Weights of a small mixture-of-experts language model, trained from scratch on English Wikipedia: 12002 steps.
Below are experts of layer 7 (counted from 0) of a mixture-of-experts language model. Rows are named router (the router's row for the expert), gate (a neuron's input weights, with its number), up (a neuron's input weights, with its number), down (a neuron's output weights, with its number) and show model dimensions 256-383. Each number is 200 + 20 x the weight over its row's rms, rounded and kept within 0 to 999.
After each expert's rows: a language model's description of what the expert responds to; "mostly gets" lists some tokens that are sent to it at least half of the time. This comes from a sample of Wikipedia text that the model never trained on.

# expert 17
router,203,191,194,217,209,165,215,225,206,192,215,186,193,233,209,204,211,226,187,224,183,196,231,206,183,222,194,218,167,218,196,224,194,185,192,190,194,197,178,199,185,165,219,226,191,194,215,201,175,205,215,252,227,218,206,192,199,188,184,224,218,236,184,208,199,214,234,217,214,181,230,202,169,200,185,207,220,163,232,195,176,230,204,207,219,221,199,201,207,186,218,188,202,196,181,224,224,195,236,190,197,207,147,190,211,199,164,203,178,195,229,204,182,194,182,234,170,191,209,215,211,204,209,204,193,217,174,167
gate0,188,198,186,214,197,187,220,167,209,201,218,203,195,179,199,155,205,220,202,210,220,183,194,161,203,215,203,212,228,213,166,190,189,200,191,190,217,246,205,203,191,193,203,194,186,229,224,189,210,186,173,192,209,217,232,192,218,217,230,210,194,201,114,188,184,179,199,180,212,169,189,201,231,181,179,212,192,207,192,238,205,187,186,200,196,208,190,190,197,204,216,230,181,224,162,163,212,167,191,198,185,211,195,183,199,205,222,180,187,179,211,189,171,231,183,196,201,209,203,185,184,223,209,176,199,224,221,187
up0,194,212,176,200,191,175,204,194,228,206,221,199,195,185,185,153,206,219,176,206,234,184,192,168,182,213,200,202,215,212,192,203,197,178,222,174,230,226,195,206,204,202,209,179,186,244,221,170,222,195,166,203,217,207,244,172,190,223,208,207,216,224,147,174,195,193,187,173,198,183,193,204,207,186,207,208,192,209,210,240,198,183,187,219,201,202,177,182,171,197,223,226,214,205,169,157,220,180,196,168,190,225,176,189,225,213,230,187,191,184,224,178,182,223,194,198,189,184,182,185,191,226,214,185,198,235,205,199
down0,207,205,203,223,214,209,227,223,170,207,146,205,202,181,215,172,200,203,209,183,204,217,215,190,197,184,218,189,219,183,182,165,198,251,220,234,171,181,220,220,172,230,161,193,201,215,177,192,210,180,158,188,220,204,238,213,150,183,186,245,199,213,203,190,230,209,212,206,180,194,210,182,217,178,213,212,198,182,208,193,190,234,182,213,193,194,216,202,198,178,214,227,184,202,159,183,197,224,236,198,212,170,202,185,169,224,216,230,190,183,202,207,238,210,188,203,232,212,194,231,174,203,213,215,220,198,214,181
Description: Sentence-level function words such as the, The, its, their, his, and, but, been, often at the start of a clause.
mostly gets: " his", "The", " its", " their", " but", " been"

# expert 2
router,213,184,179,229,203,228,216,215,237,188,200,173,227,184,184,232,180,183,210,168,195,182,180,174,223,201,178,203,224,208,205,205,215,180,208,192,153,217,197,212,202,232,189,155,207,185,204,223,191,206,190,195,198,188,176,205,212,211,217,204,199,207,214,163,224,191,194,198,177,211,215,202,194,213,205,205,212,199,180,189,205,217,178,224,219,192,185,216,180,175,213,199,187,185,202,173,243,218,227,173,176,196,214,174,218,222,201,219,201,168,179,213,201,178,195,185,225,200,224,178,189,203,220,205,212,164,170,223
gate0,238,218,161,186,184,197,166,194,206,195,210,177,168,178,225,214,222,184,173,175,196,207,182,209,211,178,195,216,210,249,200,208,230,209,203,219,191,167,205,192,175,209,234,169,216,210,205,227,232,203,165,225,200,214,256,197,240,200,176,211,221,151,201,220,181,189,164,237,159,210,217,209,154,186,222,193,186,193,162,219,190,172,234,248,211,206,201,193,214,194,204,201,171,188,231,185,206,235,215,153,195,196,211,172,134,213,157,213,172,201,187,183,179,182,206,192,201,186,153,212,242,231,209,208,235,200,206,200
up0,280,221,191,159,199,193,177,155,198,185,209,188,181,184,226,200,218,211,151,165,202,234,194,197,187,190,192,189,206,205,218,183,220,186,188,206,191,198,214,181,211,192,220,195,216,192,199,178,258,204,191,207,225,196,243,191,208,209,185,202,208,206,186,194,191,203,180,236,157,213,232,198,163,188,239,182,193,164,192,207,170,153,219,230,218,214,199,233,205,210,199,200,169,211,230,201,215,213,214,149,213,195,198,203,185,191,173,223,204,197,178,190,179,191,216,219,161,219,190,236,229,209,196,218,225,214,197,171
down0,198,171,199,179,189,181,184,231,217,174,189,165,195,191,233,202,172,192,177,162,213,211,192,211,208,185,186,202,194,240,202,240,228,189,207,219,162,184,223,207,207,189,208,181,187,177,200,237,204,229,184,230,187,201,169,214,238,186,187,188,204,168,221,176,159,174,215,176,170,176,207,217,200,221,179,182,225,183,177,197,209,146,205,189,197,187,205,195,189,163,204,217,149,212,220,199,237,188,248,189,203,202,200,184,218,213,185,245,201,212,188,187,207,186,190,206,229,202,158,178,212,197,176,160,181,195,169,144
Description: Ends of personal names and taxon authorities before a year or parenthesis, such as Lightfoot, Hewitson, Smith, and species epithets like -ensis.
mostly gets: "idae", " kg", " Coordinates", " x", "ensis", " Miller"

# expert 30
router,164,211,220,197,218,194,208,174,204,213,219,177,193,201,209,200,165,213,215,196,170,206,204,178,211,191,210,225,137,227,200,215,217,175,148,198,201,199,191,187,209,187,190,179,180,206,177,183,208,201,212,199,207,200,157,198,207,247,226,204,228,197,201,173,183,203,187,207,214,197,180,234,175,183,238,187,201,204,219,199,178,177,179,203,176,207,177,197,189,209,204,228,194,188,217,151,198,199,213,202,220,219,166,192,202,206,217,212,201,197,189,216,207,171,218,212,192,199,181,219,180,200,198,218,152,190,219,213
gate0,220,182,203,214,231,221,183,204,192,201,233,223,240,182,222,184,244,240,188,191,166,181,184,196,220,213,212,169,179,186,169,211,214,214,214,214,140,198,180,241,202,210,169,155,193,189,180,215,197,208,185,185,215,242,182,190,190,196,226,184,193,168,201,204,225,206,209,204,220,158,204,189,147,234,155,169,167,208,178,162,196,196,250,215,203,221,185,217,191,196,188,204,246,197,202,189,211,218,185,196,191,186,232,202,199,197,205,191,209,183,157,197,211,231,170,192,187,219,218,230,221,217,192,222,194,193,186,216
up0,191,186,199,188,196,195,207,170,191,226,174,190,173,176,185,212,196,183,214,222,181,197,195,180,176,251,183,208,214,190,167,211,197,219,167,199,193,186,204,210,186,203,182,226,212,201,195,231,197,203,187,199,153,179,185,216,184,230,180,187,237,189,225,179,198,201,207,210,181,163,229,198,199,195,206,178,194,254,203,176,200,164,156,202,175,210,222,168,233,207,168,213,200,204,224,184,210,163,186,223,156,159,199,156,165,166,210,189,176,204,200,196,177,198,185,237,215,229,181,216,195,215,184,190,181,209,215,200
down0,180,150,203,210,193,168,210,165,198,223,189,185,203,218,228,206,216,197,193,190,169,205,216,218,180,206,196,214,213,197,158,185,172,175,203,208,214,160,206,226,227,202,196,202,154,241,230,223,185,190,198,230,204,188,228,219,224,223,165,162,167,191,247,235,181,223,217,217,208,184,226,213,190,180,251,182,185,212,205,194,186,219,165,204,241,226,182,225,236,235,201,185,208,192,194,184,203,193,221,215,185,214,198,177,176,200,220,182,182,188,198,206,249,207,234,186,224,198,171,203,223,210,238,195,192,226,168,196
Description: Articles, numerals and quantifier nouns after the/of/a, such as one, two, each, part, way, A in titles.
mostly gets: " one", " part", " each", " A", " three", " all"

# expert 26
router,172,194,208,195,205,218,212,211,171,220,251,217,190,176,215,183,183,211,192,174,190,163,193,196,182,239,210,189,177,200,214,233,215,156,230,219,230,209,176,201,222,231,197,185,171,198,215,216,164,176,228,223,226,237,174,174,183,208,231,206,207,202,192,217,221,247,174,187,216,222,175,214,190,182,164,206,180,177,220,184,205,196,202,202,204,189,227,191,199,212,199,217,176,247,204,189,212,220,185,202,244,193,197,172,205,165,225,213,189,173,206,226,206,186,187,211,174,213,180,216,221,173,181,162,171,226,225,205
gate0,195,213,199,175,200,159,182,181,218,204,197,191,171,187,235,152,174,209,204,177,220,209,210,207,160,183,199,205,167,192,218,193,177,190,208,195,198,189,181,184,178,220,211,178,226,216,216,176,187,185,184,216,214,196,193,210,184,231,227,191,241,170,174,178,240,148,185,195,168,195,197,199,221,205,222,214,245,228,225,210,194,175,184,220,198,196,226,197,210,201,191,219,215,172,224,164,182,233,195,230,207,217,215,171,204,168,211,202,196,225,225,233,183,186,195,202,190,177,164,208,166,206,225,204,203,213,178,231
up0,210,200,216,206,198,224,222,213,201,217,224,199,208,179,206,207,225,216,229,201,178,193,155,225,213,244,214,194,201,238,188,206,219,194,176,224,226,193,204,192,229,143,167,218,178,189,160,221,201,217,195,213,192,215,196,220,228,237,205,169,195,154,216,219,189,192,181,214,218,151,199,228,206,217,222,236,158,192,204,228,222,180,200,206,184,241,215,170,199,224,186,221,204,199,196,239,192,229,166,205,219,171,221,208,201,207,210,186,205,224,245,198,187,233,212,189,177,226,201,208,203,172,200,218,210,242,178,224
down0,161,201,172,201,220,207,219,241,201,200,248,226,207,204,194,213,197,215,198,197,227,165,174,178,203,173,212,189,189,220,219,194,217,207,198,244,204,188,207,191,202,181,204,211,178,170,176,195,184,185,213,191,159,195,162,200,194,186,203,230,192,230,217,187,198,236,185,186,161,184,180,216,204,160,227,196,219,176,189,213,215,209,160,196,206,196,223,190,185,182,188,213,156,191,205,181,217,203,176,192,241,208,196,185,243,232,215,216,186,224,193,205,181,199,249,223,214,174,249,212,242,151,180,241,220,222,186,213
Description: First pieces of foreign or place names after a space, such as San, Al, El, Mar, Ka, Ha, as in San Salvador, Maragheh.
mostly gets: " Al", " Sa", " Ka", " Na", " El", " Ha"

# expert 32
router,189,210,192,193,186,206,184,229,175,234,185,196,198,226,205,200,198,205,222,193,173,237,213,222,189,177,183,197,201,198,170,200,180,208,218,190,197,194,236,242,222,224,177,210,227,180,206,196,188,204,150,163,210,179,240,208,168,199,222,164,188,171,199,224,199,193,171,217,204,183,203,198,170,189,185,168,176,227,188,188,179,189,244,223,236,193,207,205,205,206,226,214,187,195,195,223,179,170,219,256,214,215,215,221,173,212,177,215,201,146,184,209,233,192,192,189,164,201,189,226,180,195,238,194,199,202,194,179
gate0,203,213,190,166,231,255,201,245,196,179,172,206,207,211,195,188,161,213,214,190,190,192,170,186,239,193,217,222,173,196,191,219,198,219,184,179,197,172,206,190,198,190,191,196,229,183,223,189,174,213,209,177,191,233,191,187,170,238,194,201,222,207,195,211,219,201,218,251,188,213,219,222,205,222,179,193,209,189,221,247,238,212,187,204,172,162,194,206,167,243,195,206,212,205,212,190,207,200,213,216,192,213,210,187,220,183,203,199,211,221,220,181,205,183,185,161,192,211,186,198,254,195,205,205,212,225,205,202
up0,200,174,216,226,181,206,211,187,233,194,234,160,199,174,242,189,218,162,186,205,201,213,208,220,206,212,205,218,201,217,202,229,185,160,184,216,190,219,210,192,172,184,208,220,198,184,222,205,204,207,204,227,212,205,216,199,210,231,227,211,199,171,184,228,211,178,206,182,154,175,202,212,195,216,183,158,191,217,226,219,214,204,179,149,195,201,205,215,188,224,173,236,224,214,212,193,195,189,190,216,190,234,158,191,216,205,203,149,181,219,223,227,192,198,191,221,221,206,202,177,205,156,181,227,211,182,214,191
down0,177,199,168,205,223,191,222,226,224,187,145,208,203,185,177,217,157,162,141,193,189,198,205,199,206,211,203,215,170,189,202,205,210,205,217,193,190,196,213,185,193,244,211,184,196,191,208,188,205,209,197,174,228,198,213,213,210,199,183,185,219,202,201,217,156,210,200,205,231,217,188,197,177,245,233,182,213,206,226,214,202,180,206,173,203,177,201,176,187,195,178,187,184,224,217,203,229,251,197,227,210,181,200,202,190,206,209,176,202,213,250,226,189,200,205,213,198,200,212,220,178,176,186,199,159,207,189,186
Description: Verbs and their endings plus following function words in running prose, such as with, including, served, employed, s-ending, of, by.
mostly gets: " with", " including", " made", " won", "=", " took"

# expert 39
router,205,169,213,178,186,200,192,214,229,179,212,228,201,176,204,178,184,214,209,220,197,186,179,206,212,176,176,206,201,210,230,201,212,175,236,212,171,211,180,196,187,204,189,145,220,177,191,218,177,229,246,198,225,178,172,181,182,182,183,217,192,243,181,225,230,213,215,198,185,225,177,207,218,182,200,190,229,210,181,190,206,210,184,208,192,211,209,191,202,183,202,188,168,184,186,198,182,197,204,188,210,193,187,192,197,197,215,207,214,187,165,247,197,241,179,205,190,196,194,216,220,193,186,241,197,221,177,188
gate0,201,190,201,201,210,168,196,199,204,231,203,198,211,215,228,173,254,234,180,230,194,180,204,166,169,205,197,242,216,232,224,215,212,184,191,217,205,216,201,222,205,199,220,195,245,189,177,185,200,163,173,217,183,218,180,158,177,207,218,216,201,195,158,233,206,231,203,190,198,217,213,233,175,154,180,192,161,216,191,203,206,193,192,218,250,206,214,189,209,210,198,190,192,178,172,192,194,191,173,205,230,183,233,181,174,205,204,192,215,158,181,178,169,223,202,210,187,210,199,229,204,216,211,190,227,213,165,154
up0,214,197,199,197,213,193,204,199,213,203,186,206,183,195,204,217,201,230,193,204,200,203,247,212,168,229,211,194,188,215,200,198,217,189,212,229,178,194,213,199,207,173,215,184,207,208,205,207,195,224,182,199,236,219,203,190,215,183,179,217,183,210,210,226,194,210,209,179,207,181,244,151,148,211,196,186,181,225,235,208,189,192,197,234,203,222,188,183,188,198,200,209,212,212,237,185,203,203,194,210,237,178,197,236,187,183,203,214,208,166,225,199,165,219,218,208,178,185,202,215,235,210,201,197,197,207,190,210
down0,156,185,220,205,200,237,212,210,228,181,203,230,193,196,194,162,207,217,213,171,184,195,179,213,186,176,184,201,220,215,224,196,193,213,221,221,186,205,183,176,209,264,184,188,161,189,197,219,185,172,226,164,209,175,177,258,195,177,195,184,159,177,214,229,208,219,179,215,213,213,179,222,199,176,193,217,199,185,197,203,224,210,201,192,226,198,202,213,201,193,254,236,182,211,180,225,201,190,206,204,207,189,223,201,180,228,209,191,171,204,193,208,185,194,189,199,218,219,193,198,167,185,206,216,221,186,198,156
Description: First names, initials and name fragments of people, e.g. John, Robert, middle initial F. or M., and surname pieces.
mostly gets: " Robert", " John", " Thomas", " director", " William", " David"

# expert 6
router,197,191,237,222,188,218,237,167,173,211,204,197,214,202,239,205,191,179,232,218,213,229,199,210,223,211,175,202,164,191,188,179,206,172,179,175,189,172,230,190,214,183,213,222,164,202,174,208,197,198,249,206,192,177,202,203,243,200,215,184,199,179,200,200,197,218,234,169,227,193,209,208,218,223,203,222,209,231,182,216,216,214,172,190,182,223,192,211,215,227,213,237,174,207,181,231,217,200,203,206,220,196,193,217,204,163,184,211,212,169,188,183,188,191,212,166,203,192,224,176,167,201,169,220,226,169,216,202
gate0,212,228,182,224,188,181,210,181,228,218,227,231,198,242,205,184,193,202,218,228,232,181,178,231,165,175,198,177,188,201,184,206,238,169,197,181,197,183,181,231,188,182,205,219,192,211,208,228,192,245,197,195,195,218,187,237,179,202,211,171,210,243,207,203,190,223,207,204,216,175,188,217,220,174,197,179,203,196,212,194,179,194,205,196,210,204,236,220,196,194,216,202,195,235,180,182,197,217,230,200,201,180,173,201,203,209,171,194,190,204,190,205,222,161,205,168,223,173,205,182,184,208,181,214,184,212,243,212
up0,195,227,202,178,208,229,224,202,197,220,215,183,203,223,191,202,197,193,196,205,191,188,197,215,174,179,215,164,198,199,221,229,195,196,192,195,161,187,222,204,209,168,187,228,213,214,225,191,205,189,192,172,215,212,210,195,206,222,203,175,174,215,235,172,162,245,214,213,191,207,210,187,195,212,234,245,168,201,203,195,214,199,190,185,212,198,226,154,197,222,192,166,184,185,225,199,188,185,206,187,148,228,222,197,228,190,183,201,189,185,258,236,198,186,207,182,193,175,224,209,209,190,249,206,195,188,186,219
down0,179,220,181,208,195,187,225,172,202,188,233,201,190,219,171,187,166,221,198,200,192,221,178,192,228,210,194,209,201,190,196,212,196,215,208,195,231,180,195,224,202,203,200,192,195,207,212,159,200,217,190,198,209,171,204,242,180,215,185,206,215,257,172,212,229,189,206,220,197,207,192,183,212,205,171,198,205,184,202,195,197,206,206,214,233,193,185,185,195,184,212,194,173,229,208,182,215,176,218,197,198,191,197,194,199,166,225,186,177,217,193,167,220,205,198,176,210,197,195,192,164,211,189,203,235,201,203,208
Description: Tokens opening cells and headings in sports and election tables, like Sheet, Stages, vote digits, and title words such as United, Championship.
mostly gets: "St", " primary", " Championship", " syn", " Register", " United"

# expert 35
router,172,214,205,218,191,194,202,193,186,207,154,223,187,216,196,208,170,172,222,211,184,202,220,231,208,169,219,204,170,173,185,199,227,190,153,196,185,186,220,186,151,219,212,212,220,187,196,201,203,233,200,198,184,165,197,201,177,216,202,191,197,178,188,170,186,191,213,160,207,172,206,195,199,196,216,213,221,217,214,192,208,194,163,201,181,188,191,209,189,190,221,235,203,194,219,208,168,196,176,242,152,207,223,217,192,196,199,208,210,175,192,198,185,208,169,185,177,232,204,180,184,200,169,192,198,165,200,210
gate1,174,205,158,187,163,188,193,204,171,237,163,219,175,217,191,235,185,221,224,157,236,210,211,218,226,248,200,201,232,204,198,232,142,192,180,203,222,196,201,206,172,196,184,212,172,191,176,160,207,180,168,215,171,213,176,201,183,186,216,234,201,189,193,207,133,208,233,187,184,174,209,194,221,228,227,177,165,206,197,190,182,214,195,184,222,195,206,189,195,161,194,185,183,188,182,216,222,171,178,209,195,199,185,201,184,175,179,195,171,200,173,198,189,157,180,222,185,188,226,163,189,205,200,213,232,204,171,188
up1,186,167,168,161,187,199,202,188,184,231,183,193,188,217,175,239,192,190,256,164,209,231,202,218,244,216,192,202,237,193,157,203,192,214,196,178,190,172,216,188,162,228,197,200,189,220,177,174,156,192,188,219,172,188,178,178,180,175,175,221,202,223,215,186,165,190,227,185,181,207,213,204,206,233,223,190,191,204,189,221,205,197,200,228,201,198,201,215,202,184,188,183,192,185,184,197,220,208,181,210,199,220,183,191,184,195,193,170,160,188,172,215,180,169,193,221,191,193,229,183,206,204,200,220,209,185,209,199
down1,173,220,182,173,208,214,203,201,173,222,146,221,193,199,212,214,182,187,219,171,259,211,217,236,184,255,189,177,181,193,191,232,182,179,201,194,185,211,156,185,173,180,204,180,186,231,182,205,184,176,179,208,202,182,204,192,184,209,211,191,205,197,215,211,203,176,208,199,198,203,199,171,182,208,225,167,167,237,196,215,208,211,204,199,198,193,190,212,223,211,174,198,199,224,207,151,217,226,208,213,211,245,224,218,206,198,163,187,227,159,182,228,177,202,159,211,227,192,190,193,219,190,192,196,184,203,187,220
Description: Common nouns naming the topic entity right after the, a or his, such as album, song, game, company, ship, documentary.
mostly gets: " album", " song", " game", " company", " station", " species"

# expert 37
router,220,198,194,193,236,203,191,202,168,168,200,196,204,223,202,176,235,199,201,168,185,228,212,221,196,197,195,175,222,208,192,214,189,205,206,207,197,214,226,213,200,193,201,203,186,183,190,166,166,195,188,194,211,215,201,187,164,172,203,183,188,194,232,209,198,176,183,207,182,211,196,202,180,201,164,184,217,218,216,194,229,206,225,223,214,200,178,236,207,228,170,207,174,219,169,184,216,212,206,187,197,228,181,208,202,201,191,224,231,217,196,181,222,193,210,204,176,186,183,231,167,228,223,223,175,224,196,194
gate1,202,188,220,214,202,233,190,200,255,202,199,220,245,172,206,228,181,191,244,210,203,163,207,182,180,204,231,184,183,181,219,222,235,194,196,223,193,191,190,168,196,209,205,228,177,180,212,234,180,211,188,173,185,193,219,214,187,219,222,198,199,193,196,194,220,200,206,188,214,224,175,209,216,246,205,205,169,208,207,171,226,209,189,204,184,182,190,195,189,206,171,170,208,210,194,170,177,219,222,226,154,198,166,180,255,206,231,231,231,184,183,224,209,214,233,211,209,175,191,211,211,218,224,172,183,177,221,211
up1,217,214,208,198,201,197,174,161,216,178,219,157,262,180,230,224,192,218,193,171,188,170,223,175,227,191,206,210,206,184,199,176,216,211,170,174,199,192,201,193,204,189,228,179,215,202,189,172,199,204,218,167,180,190,207,173,149,205,186,206,210,232,230,201,209,230,187,176,211,178,187,190,213,203,197,198,178,201,223,166,235,188,185,192,216,187,177,201,225,197,204,153,225,193,217,224,201,193,183,189,176,210,182,199,185,187,206,214,203,223,174,214,213,186,205,204,215,222,197,175,222,213,211,226,188,192,219,209
down1,241,193,227,161,187,182,206,232,227,183,199,215,193,189,197,184,195,198,181,221,174,241,238,215,182,179,184,239,218,215,197,187,191,210,207,210,203,214,208,177,252,211,210,223,187,197,229,191,169,193,176,224,204,183,186,214,196,192,197,183,187,195,211,192,199,200,212,203,193,184,182,206,180,233,242,225,202,190,223,182,189,217,197,185,187,228,208,191,215,194,188,222,193,196,183,195,193,206,199,232,215,167,229,195,170,198,173,181,219,214,185,212,215,192,193,190,199,197,189,213,189,201,192,214,220,176,201,203
Description: Verbs and prepositions in career narratives after he/she: spent, rose, joined, became, appointed, served, worked, at the University.
mostly gets: " After", " became", " for", " began", " worked", " won"

# expert 9
router,182,181,232,225,192,177,211,171,188,188,231,247,228,184,203,175,198,224,196,195,189,214,206,208,181,170,153,186,184,211,203,205,229,148,182,207,227,225,249,199,190,219,220,194,199,248,194,200,213,192,192,180,197,183,190,197,210,199,179,181,250,195,199,170,214,215,230,199,217,198,177,166,227,199,194,209,225,211,239,205,201,220,182,188,208,203,209,234,194,202,190,187,222,193,198,215,179,212,207,184,183,216,187,164,186,171,195,196,209,161,217,181,184,193,230,188,165,190,226,228,189,221,217,199,219,263,205,179
gate0,163,216,224,212,170,191,195,204,212,195,174,211,216,176,166,165,198,212,186,203,166,218,191,181,183,190,190,163,194,206,225,201,232,194,199,247,204,220,205,188,219,168,182,178,247,201,225,202,211,204,206,203,212,191,231,216,203,194,209,198,229,229,175,189,206,201,221,207,198,243,185,165,203,196,233,199,210,169,197,256,195,190,169,244,225,201,231,210,218,206,186,214,200,203,189,190,207,188,196,195,226,181,236,168,203,198,186,209,194,188,206,173,178,227,195,188,178,217,195,238,199,193,213,205,193,196,173,183
up0,215,226,199,196,229,171,222,196,165,221,236,171,176,259,232,217,228,212,185,207,231,221,197,219,215,219,219,221,203,195,191,205,159,182,198,152,197,169,186,195,179,240,201,219,160,181,167,205,184,205,217,210,214,214,154,168,196,223,189,201,193,177,215,222,188,173,167,204,232,151,212,197,195,183,193,203,182,192,188,179,224,200,227,194,170,211,192,182,179,211,213,222,191,200,204,210,180,241,195,213,190,214,190,216,187,190,196,197,213,197,180,214,201,192,208,221,196,197,211,182,200,183,180,187,211,204,194,192
down0,173,169,239,189,203,207,182,196,227,191,203,205,218,178,185,223,191,195,228,181,205,216,201,213,190,205,212,205,216,203,191,183,180,182,175,184,202,234,181,235,167,194,206,195,200,189,158,210,235,182,207,206,229,179,210,173,200,177,220,160,203,216,183,174,186,195,166,227,208,203,205,207,190,182,214,209,206,213,186,177,196,183,224,181,181,201,212,200,152,200,190,230,203,181,176,203,198,243,179,200,181,160,185,196,205,227,198,174,157,172,227,220,211,185,232,211,178,211,184,221,214,189,169,194,210,169,202,183
Description: Digits inside years, model numbers and figures (1960s, Thor-Delta 2914, 84.36), plus opening parentheses, MP and the prime mark.
mostly gets: "′", " (", "(", " MP", " +", "^{("

# expert 46
router,221,176,214,228,199,203,188,206,219,176,215,186,199,207,194,204,183,228,213,198,208,172,174,205,176,216,219,191,197,246,216,174,219,217,210,208,215,210,216,219,192,232,192,199,186,217,142,202,170,225,197,172,229,243,206,196,227,174,213,163,175,184,230,224,216,215,198,205,194,205,180,248,180,228,207,205,187,233,190,211,189,199,206,182,195,226,202,178,237,211,186,161,165,239,198,200,203,182,209,211,218,177,210,187,240,188,227,211,156,216,218,228,215,197,207,184,173,206,197,188,187,187,191,232,206,199,183,200
gate1,236,197,185,185,231,189,162,234,169,207,228,163,197,200,234,213,210,184,209,217,204,210,221,216,202,216,218,186,213,209,212,244,179,203,164,184,206,182,195,201,192,218,212,218,179,208,161,217,219,227,212,197,192,168,179,198,202,200,187,212,198,168,174,203,181,191,184,229,193,201,203,202,195,209,196,210,181,186,201,173,243,185,224,185,200,192,218,241,217,233,172,201,220,224,215,212,222,197,211,202,186,203,215,183,192,186,141,195,203,230,187,195,207,224,208,203,196,184,218,271,212,153,202,211,220,199,224,220
up1,175,200,229,203,199,204,202,191,216,223,169,244,201,219,176,174,178,236,183,179,198,208,184,184,212,180,164,204,154,195,199,177,190,203,236,203,193,215,198,193,223,198,199,174,194,202,226,187,205,169,180,199,197,213,223,222,194,180,203,194,197,216,224,202,240,213,196,195,183,186,200,189,216,171,222,190,224,194,187,227,186,198,193,213,218,201,234,163,192,178,207,204,168,207,165,202,158,177,187,172,217,196,198,189,198,208,230,185,185,179,208,211,212,199,173,184,198,219,169,165,193,243,199,180,203,199,173,183
down1,235,239,204,180,207,169,198,177,243,208,196,218,231,198,203,202,202,206,207,204,170,226,187,200,193,171,246,180,192,221,203,215,194,194,190,193,170,209,220,203,222,161,198,182,198,217,216,203,218,264,185,192,182,220,215,216,188,187,196,166,191,160,232,184,186,195,219,181,217,186,174,178,190,213,225,245,211,197,212,178,204,220,166,198,190,235,187,209,212,186,242,194,200,194,221,199,169,205,204,239,198,212,215,180,186,180,198,214,197,188,169,200,218,187,173,201,184,197,198,197,187,206,225,194,218,208,190,193
Description: Digits in years, heights and measurements after a space or parenthesis, such as 1.88 m, 1947, and capital letters like G, P, T.
mostly gets: " G", " M", " late", " P", " T", " Cy"

# expert 22
router,194,181,201,223,191,186,177,200,193,203,179,162,182,217,198,203,218,215,205,212,210,214,206,189,194,191,183,175,183,212,215,220,169,205,200,205,235,153,199,207,215,196,179,209,244,226,161,233,132,201,188,200,214,219,228,199,230,201,223,186,218,209,183,180,205,220,230,220,206,208,220,156,184,222,181,203,180,228,206,216,205,182,200,199,204,234,210,209,187,202,200,208,223,191,214,194,171,194,198,190,190,163,190,193,188,195,190,194,231,237,212,174,188,200,208,224,205,205,201,221,193,175,193,166,207,195,176,189
gate0,179,195,206,213,200,207,185,203,189,226,183,207,180,229,187,156,193,216,169,204,196,232,200,224,177,231,176,186,215,189,221,196,202,190,187,198,165,180,215,192,180,188,178,235,210,195,175,214,178,155,234,195,195,226,186,164,217,195,199,172,212,203,194,187,202,164,202,207,221,208,238,197,204,205,216,235,192,204,195,198,245,205,182,193,181,195,209,233,203,215,181,224,152,225,156,209,206,210,167,224,232,172,208,202,217,183,210,215,199,182,167,185,182,187,198,178,181,206,184,191,190,228,216,201,182,188,189,215
up0,226,201,211,201,211,191,179,204,185,220,191,230,181,240,192,158,217,200,131,191,190,239,213,218,182,233,170,217,199,184,228,213,193,192,189,197,178,205,226,220,203,169,212,206,214,193,186,183,176,168,171,152,217,224,182,163,194,203,182,185,197,168,234,185,226,202,260,195,187,221,236,208,223,202,197,226,189,205,190,193,203,185,220,191,227,188,200,221,198,190,176,213,177,219,143,210,180,210,210,203,213,232,204,185,224,178,213,233,178,205,191,205,219,224,188,209,186,212,224,196,187,212,218,223,207,210,201,225
down0,195,221,194,171,215,197,210,164,215,212,169,163,237,177,188,198,202,193,208,178,197,193,180,200,207,162,212,229,200,160,193,196,177,216,207,241,185,214,186,164,197,192,190,164,198,172,198,203,110,179,215,205,220,190,164,175,211,217,193,206,212,229,184,221,189,193,215,205,195,155,213,192,198,206,212,181,177,187,201,214,193,206,209,171,194,180,196,205,222,214,209,170,228,209,196,224,198,211,204,214,188,181,236,202,190,181,194,184,194,169,169,205,191,193,209,222,219,216,204,181,217,191,218,175,219,179,205,206
Description: Learned prefixes and inner word pieces such as pro, syn, poly, psy-cho, cy-to, plus bare spaces before numbers in dates and tables.
mostly gets: " pro", " syn", " Pro", " para", " di", " Po"